Experts of a small language model.
Size: 11 layers, width 320, vocabulary 32000, 64.6M parameters.
Below are experts of layer 4 (counted from 0) of a mixture-of-experts language model. Rows are named router (the router's row for the expert), up (a neuron's input weights, with its number), down (a neuron's output weights, with its number) and show model dimensions 256-319. Each number is 128 + 32 x the weight over its row's rms, rounded and kept within 0 to 255. Numbers have three digits each.
After each expert's rows: a language model's description of what the expert responds to. This comes from a sample of Wikipedia text that the model never trained on.

# expert 2
router:099158138179138149087188105088098127173130114115081102110135156103153155112146094076141083178090143161081124115105084146141080107128160127166181168058203143113174157132109100140166152104108150
up0:112104105152105134092092127170138138100128102128165179086112117129125104143103143148078119154160125121148166134054224170111223084141154131060111105129121164157215151143130092094097138164127144
down0:147159144120124143119095094180145178160173159140155162150144130110135162113131107138103086179140080166151156089100110097163119159153117141149156175103098114146177114169101134133117149141142131
up1:087095081135171134099166139121113112122167154153117145089146195135163106144160116139124108143088169138128125128127155092140119124107128082116100124172132140092092110043149119101163116093160150
down1:110145131119128119084127157145093065147090133112123077177060093147106169094100121103152096212186191087110143096155137133100116142141140172137104085097119168146157119082130114157122134177178135
Prepositions introducing a following noun phrase or date, mostly in, of, to, for, by, such as in 2017, during, between.

# expert 7
router:164142156141177102075088137110048132160175114151148084127066106162110160189206128112137086130137120130121124125099153125135105109149192128189112153175124096122167108169100139173121140149141105
up0:123093099205146101166145084132090135124131115149115185173119162144150129209134120166054102209106125133163106169076149139144130143144171164093126172147073167190133155146210117162150071139106151
down0:103103160118143156190159164131149149096138155131116110129118133131163130144103089174172122120155198139088207130128101123082196172091146158169150092144140176120123106143158130122075165148101105
up1:148045166119136144116140103092144093104136147101140073165159096161082158136156130098137164128086131085148126079092129214110140113113161154170111126147120094155188128155155107117062152108123129
down1:124169192120108099070105158111173143174094092142128162166087093068120199116141079164079135179125136115112182090115049130066187121170143185116177147100139168135193151127137168125134118086135228
Apostrophes in contractions and possessives (hadn't, Georgette's), plus to, one, each, may, would, and numbers or dollar amounts in statistics tables.

# expert 12
router:149131105155192129107123114127133154182097124161126172074081112103201132086127161183115127158152153156131109133044153160147150140061130126128119126118148152131136126131121105090137133138126158
up0:154124096114167077151071118159105125142137164132089102198202184168128119135086181156109085082122125175157074146111137119117151116120120096110102121125178124125149124131151180109154097159135090
down0:140107080075184098117114055119081165058111091163139123185151145121138157089165142142173159109065085130136123106144111149132119112144161100153135143099070117126152169123127138099154092133199153
up1:074110114136129126086167154133113158154168087160130142176102162143191146125147077141150127171122059142132141132145081097104105123164178111135178116115121107204141063135172100128171144107131142
down1:172126094187112152149111090092122128128170126136124141109118076145136102089179068171148125094141150118192154116120158120180089136084127104127151167142141132154155075119135124155111158150119071
Pipe cell separators in tables, colons before subtitles or quotations, en dashes, and opening quotes in lists and citations.

# expert 11
router:168087162065089082143196110124157095123145131155087115095114128143100120112166134163098103095186141149186218114086207078108135079129039152105165169141188160164151178155145177106152132126152167
up0:143148114106098129121112129154116154166084093121082108127130111134101144175121105177148152108181136103108132123162155082146138056112147121105168116098176187139118100093114169125153146208116195
down0:124156145137124121154168127165135129124182162136038176148156143138113108153212137075105128120118123162087155160093111118187097178169184182112146089060076159143112188156122154139104148105153132
up1:108112172137083126075123138122113106116094129103164062056159131104160074084198148190135067086104082173122112169164108099167128133133162143164086150157143164174129115127080122111135185083112074
down1:088131109185129135148131096099146134129180149152161181172147105121120110169102135134055081116169152106166135122123152188119087102126080151126079151110147133145127062115165110077132147102143102
Line breaks ending list items, infobox fields, cast lists and paragraphs, plus infobox field names such as Genus, Born, Coordinates.

# expert 16
router:171150156097148118104081107126118082155112104108083088133130163117133131147152152140183178093137103097166153092182100190121098132168122138164099187070114116143095119134153161101147149126113119
up0:141152125147116170180110188115096149085182082106119104109172135141136125111142075150140127094091166121122146137137183145110084114168148102123187134069104084113134168138162096106162121154061113
down0:151144180095072074085064133109104141136058129154122153081156060126068136122124106149043121181105083109133095073114149133123082131174132146165170139144170085140088089127121184188156096143122141
up1:090090139158195134161125131118186161087116149210158138150136127092139144072071111136181158067064148164099177112144086154125116061135101099108108175157149110168065092132123117112131181139130090
down1:073113134154090096136122139181121191133079130122124172139141116094130164039122094171126094169123146082121120163077136164146096131136171085121155115160125200145208155131136172137132163140140179
Subject pronouns starting clauses (he, she, it, they) and word pieces inside personal surnames, e.g. Handy, Mahler, Laurin.

# expert 27
router:093178097152119134154081034139140117133124148134145143113121088174137128106135124173161217151098128099137068144087123164165130162065126125124114158145101103119154130122115154127137136053091143
up0:116145115061115143130146113122160169119135133178106132129169140113090085102097135161144141096153093124095073000192146096127080096120128112183182164128123174118115091095107149094092113185147121
down0:155141152107125143138148058125159081110178110166074116117121132101154078076084125137116121117131071131193187134170156118114101128071116176168103140161093134158123148092098136165093110058172135
up1:171138140154119077169136112172137120149182157085109108155099148121149126117068128148155137158146102097165136097119149076140139102146060151110107124158173168114100130105158111224141075132120066
down1:077127148133185142149157073113058110180091134147107152103118133090117084119118105157100093087065126062102124196116109123154174149102131108138102131128131132166111135134150110120179108144155090
First pieces of capitalized proper names split into subwords, like Kill, Van, Car, San, Los, and first names such as Dave.

# expert 4
router:102137111109164118151125153160076131126146101196095052119113118143099134109162150095123164192174140099136109185109152144152068110099145173118103095145154146185118128083080122117170119126082138
up0:083077090116190124131114153118158093084138161122130120162082120091126127067159083164144117119134177114116142112140125171135137094135125109174154145129077133145076156125063160089164066093149143
down0:119176095181119150145158137145132118122102095172153146128101119186132117135156157140098113136123132139154058129073159105106122131150136156147118083131113177094120034096150119147116141124130179
up1:124185106138084126170125087118135109108098133075127118104131175165140146162132126085125133127101090147163147143124120132114088105119135130101121194115144110122119080148112136120131131107123131
down1:132126118179103166163147122132160166136128130160137184074165093155135149116150125142142135158081132077157142160207143166152056135079150099086080184121183148106115138150107128135137129065152119
Opening parentheses and brackets, quote marks, and capital initials starting names, codes or abbreviations, e.g. (EC, [Tolkien, B.

# expert 28
router:143055122072178184131175124106154092121097167126107143151067109102124125158113136154166132179132099141166138118150097117106114155113165074137120099060009141141132156167141100166087126174138077
up0:148120183120107120116093139178157098156143149142146141066165088143084105120131162139156100092155088089141146162177150062101088130097162107122099177052161127112126120132223116093095049132119134
down0:057098086144139137133138174137184136126147129123154107154053103128104174082096153133099160147079107157125121101118140122152126156143151141167105121159079159186099121144108128115117134062129096
up1:106135047135184124096128125153088129161189126142079142152141121087125149121146140153109149096114162173050088060083125108162147152047134076085107120118133169100166107086122110161165109084102119
down1:182128153160100118161139100102136123130094181158114150140163183108162076135116142130116122100154126092123112155075158101102176164159070117105053113093193092163110127111140196123193106111145088
Relative and subordinating words (that, which, who, when, However) and line breaks before section headings like ==History==.

# expert 13
router:114104131124065143198103194156133127083091112142154091067113100090110109100185104065100072163103117163121057128125120172132144143146077133123176147141142122120114118127152061092068141084132120
up0:143108169081155123162121199108130136135166127104148111058131081102119128112114114116143142113150184171141088161142127102158114091073132125156178093102096119124100107121114094041152095133165118
down0:140102139157144153120193105107092077084137175132124138152166157150122134172132166112138099110151072126172094203110095117118185164132151118140152140140095146087186122068131141133111081110061054
up1:082179112146181167103167097124192105147148075102141158119172128068139136103104155153138083144098047101169160124157083152086130169135098091133173127159128126175089114093133127113112153127184088
down1:034068127118144127141079127082129124113136141176071131095177121145130143164055173098150093182107117139153165173118118152152153084116168172125065167142153164126112189075141057107161143139123063
Line-initial table pipes in rosters and stats, and career words in sports biographies such as won, debut, graduated, including, vs.

# expert 9
router:123178124125128136142127132139124073168107167138084114132179079161118103163114152128090072074073102140134126089144177123155175161179196123114105161152144118106186148142125223134158097132161129
up0:130116208084162108169137102125106058187072096132082158130156123114140157095121123121076158142120132128122179152129094137121125073160130080101094131168118086145155058152149125160156124144090123
down0:178120162121159140186173131109134170087105094125118079102130172083178121161097129101128165130100187145090138139185074072096150110090116190174122070130107122119169138096073154112130098130155126
up1:085193108099133172117172199100155124107087200110133160193168148144143149152126148087122139071141140102122126137145080107132139154088121110131149147165145088133137134151106148126144144106154103
down1:097116178114158079094089097092144089117099187126158152166151115175092160097169149095138152130152120195169146083160158187132143146159120135078113095111169101111115107160130147134111139128135152
Sentence-final periods, closing parentheses and quotes, line breaks, and table separator rows ending sentences or table rows.

# expert 23
router:098084102164146119140095131144127141097116127142150137118130158148136192115110159125135129112136093137118157153064151181120090092105141114123131102147102143146109129088157196142128147138139133
up0:164161197112136123072104145164162099124111128114156084113102149125110061155162132166126097134109144115112117107102155147167170123122164150112111149112131113136148154116097122125128091083189112
down0:096056152098100202110147109200098120077134118161122055175153085137126180137110140118115164126101102104192123183190095117136091100195132106176133108117112167129092165191130171174089145131156146
up1:121109101131125159143084137100142121167066130109127114104186146135112091147136117138143126147098104153103148056092114151162168082189132123063119148138158113032193117139162084188098156177090072
down1:095141119146133111170115154116119216155182092117132177129128173078117125143150112176118098143071131165031109159151057115106150132126089083116113140070150144141188146168129140076156123161154129
Sentence-final periods and the == or === markers opening section headings after a blank line, such as ==Personal life==.

# expert 29
router:071194093087102106129103098141107128153124094177166115132115129157083128112169151099126123148116160103146105112157121131149182164097152102152177160096097111141123170141151103083136147146128129
up0:131117086130118125159166127136147116149150117115125122144134101144139109061110103138096112116101127104071112101107094170155152127125163118123173128137162135113129147174095110110090113113138155
down0:160173096175127140126054081061125132169103135158114120134123101120120160125106125124124136101119139085184052135135143084096170123132112129115113132125093140164138102154095163139131152072120108
up1:134120145065103180122140163108032153086111091113119076097112074164082195128103097052133120103148125141151067151117120100166147167091158150096130079149112097120152163092114117150101156085142165
down1:073117135084119078103139113108118176124136104110101119166223160045114155138152097199123117105152125094126111168063179146167140175137101131162089153172113139141146184192140142142079149107116136
Given names and pieces of surnames of people in cast lists, credits and tables, such as John, Michael, Mark Rand.

# expert 1
router:134132123131121162119140133121165092106146123095136127138074119094199123116128128126111109114089145175160118139054108173136116135179177102145201158199138125068105104160080093138136139082162171
up0:088101093053072133101126186126110145147076178103118094182152129082085113142102174112146124115097114128115114101113097079143090143154158146154153108113122096129090178124160110162193124124150104
down0:157172135125130107123148184131158077140105072114096151136096076150118074169122172166108094146102184133136142139195153185147102168176164177139128159149088164099162145099131139089170156148101091
up1:186164143157115141099097145192138150158158100194129175124097153107150122127078123093143113095116255165088115091122131116135139099090070149118154087099101108162124157098154174194109103101159149
down1:146087172127157157165119144106073162160090165134112190147097070106092093162099118133125132112143086200092108149109105062175199114123127093159123159117125162141129111176120116144153113114081134
Prepositions and participles linking a noun to a modifier, such as of, with, from, including, located, named, known.

# expert 20
router:141198119124107137113162119144079158171123152115064099152114077120142172164109147109082154087114150152099139127074076172195175171104126146144094170078127102109164087065177091132131098125197181
up0:105123113092129142083132139117082098057116119114163147108187145097213145167132162134137153095093144122121162143103101109071172157098145150158138154114170136109122105131168122144119173127093132
down0:170124087152125090159142128107110149156108184141169117119084091184138103194079151063073156105122096120138111094084150115130051159165129108143190135083125098139255118105139085080207122096120109
up1:126075106109073117054155124087130142125114141099153152122139139106125047118173147171075071111101204109148203110156111154206085147127132182194111113089146104078121164110118071100180105089167106
down1:122115145123142145106143128095081122076166080162124093148130062176168173151065196147143154060122065191093120120109146108148149144139119137158062136158152157130165181227061178115102092089076081
Month names and day numbers in dates, especially in sports transfer tables and career infoboxes, such as 31 August 2013, also slashes in stat lines.

# expert 30
router:131126096123098127115181088082136131076059129117132139091120148144169082183095068071152135105142143113161124158151107128122183102129109160133069088159178158097151134113127095117134130144125125
up0:134184087118057214125092143105143168119136099120120154139136093118122121085090079117108157126105063162172078137138105143084100083153141058084142116113109096109112165113155142117117113124123093
down0:148154144124160104143147173121098126124118133178158194182132096115126129159127118124126097118141151119090123165149082110114066110133134077116151069106128128096174134105116125124099137120163082
up1:138156089081111132116109079052144141097126125081104170165096087100134092153100170145160118141143116117178128052184063106137072113134071100133150130111123118132148100099119105131154075058139100
down1:096176162108128117142096092130130094109141128089196084131111187165130119160090132136095148118194128104130163154122126184136097134122095137161157140115118131137171116082122173073119128199121180
Tokens opening a new line or heading, like list dashes under See also, taxonomy lines, and first words after section titles.

# expert 8
router:150094137143147120081102152136153136133134101114139090111072114047181059208068126094158120126177180140092169126095159193098123141082153118173141133137135144190132163138128130159097132165153128
up0:109114126141175140145086171105110117111127128129199144126103172066134105106184167136179136050143143106155147154083150136082097075116154148123056136162139105106130151122165138140205107143124127
down0:125101130095144193117130137129119095159161116100122101157082070076158095132139144126140170173067164159104067160150157088108134058121155128163139134110142150134120132146147182111086165137088131
up1:068096128124097117153109099120151044051090185133110154052140144122116118124120157104129152153159107182144157138079098130136156194120158111174180149117167092136160139167145097103043113142129118
down1:060131206203097158108121141154116120111154078138180111164122162149132054121158095096132180152110145120135092174140122200153153108104064108064147164144083172119106132174153119132163153147152165
Commas, and, but and or that join list items or clauses, including commas after years in award lists, such as "2007,".

# expert 19
router:091127129124164083171159157180127083062119175103085118119144114089114114132125135152154120092093128115104128136148075125128137177133160107135103115126152147123043106167112123085095130138056144
up0:129082108160179158087101148203126123111135077122151123106146060147104142155136119167190130133118090176181104153142143165109097116133111152136198122121153085192112112134077104120111123131148146
down0:096085122153140110123143176117135138157132147127139068091081142098107138160172117122116105076157126172098143121111130117031121114139086100132147154121215127135145116088158125095119146122120199
up1:161134139111108150088148055178107107116109127104189123141148147074063129090155148145074175106174141140166147080150105083168173060175113101144120116087112141138147124227120166170164126172060172
down1:146147092133096103163085139117081168113088171116094134143127165141124108085117136100103122122126094104125164110094138116147135116132178159136076167141158064067087061098172123110111157214110153
Short vowel-bearing pieces inside long words and Latin taxon names, such as bi in amphibious, ia, nia, mi in hemiplegia.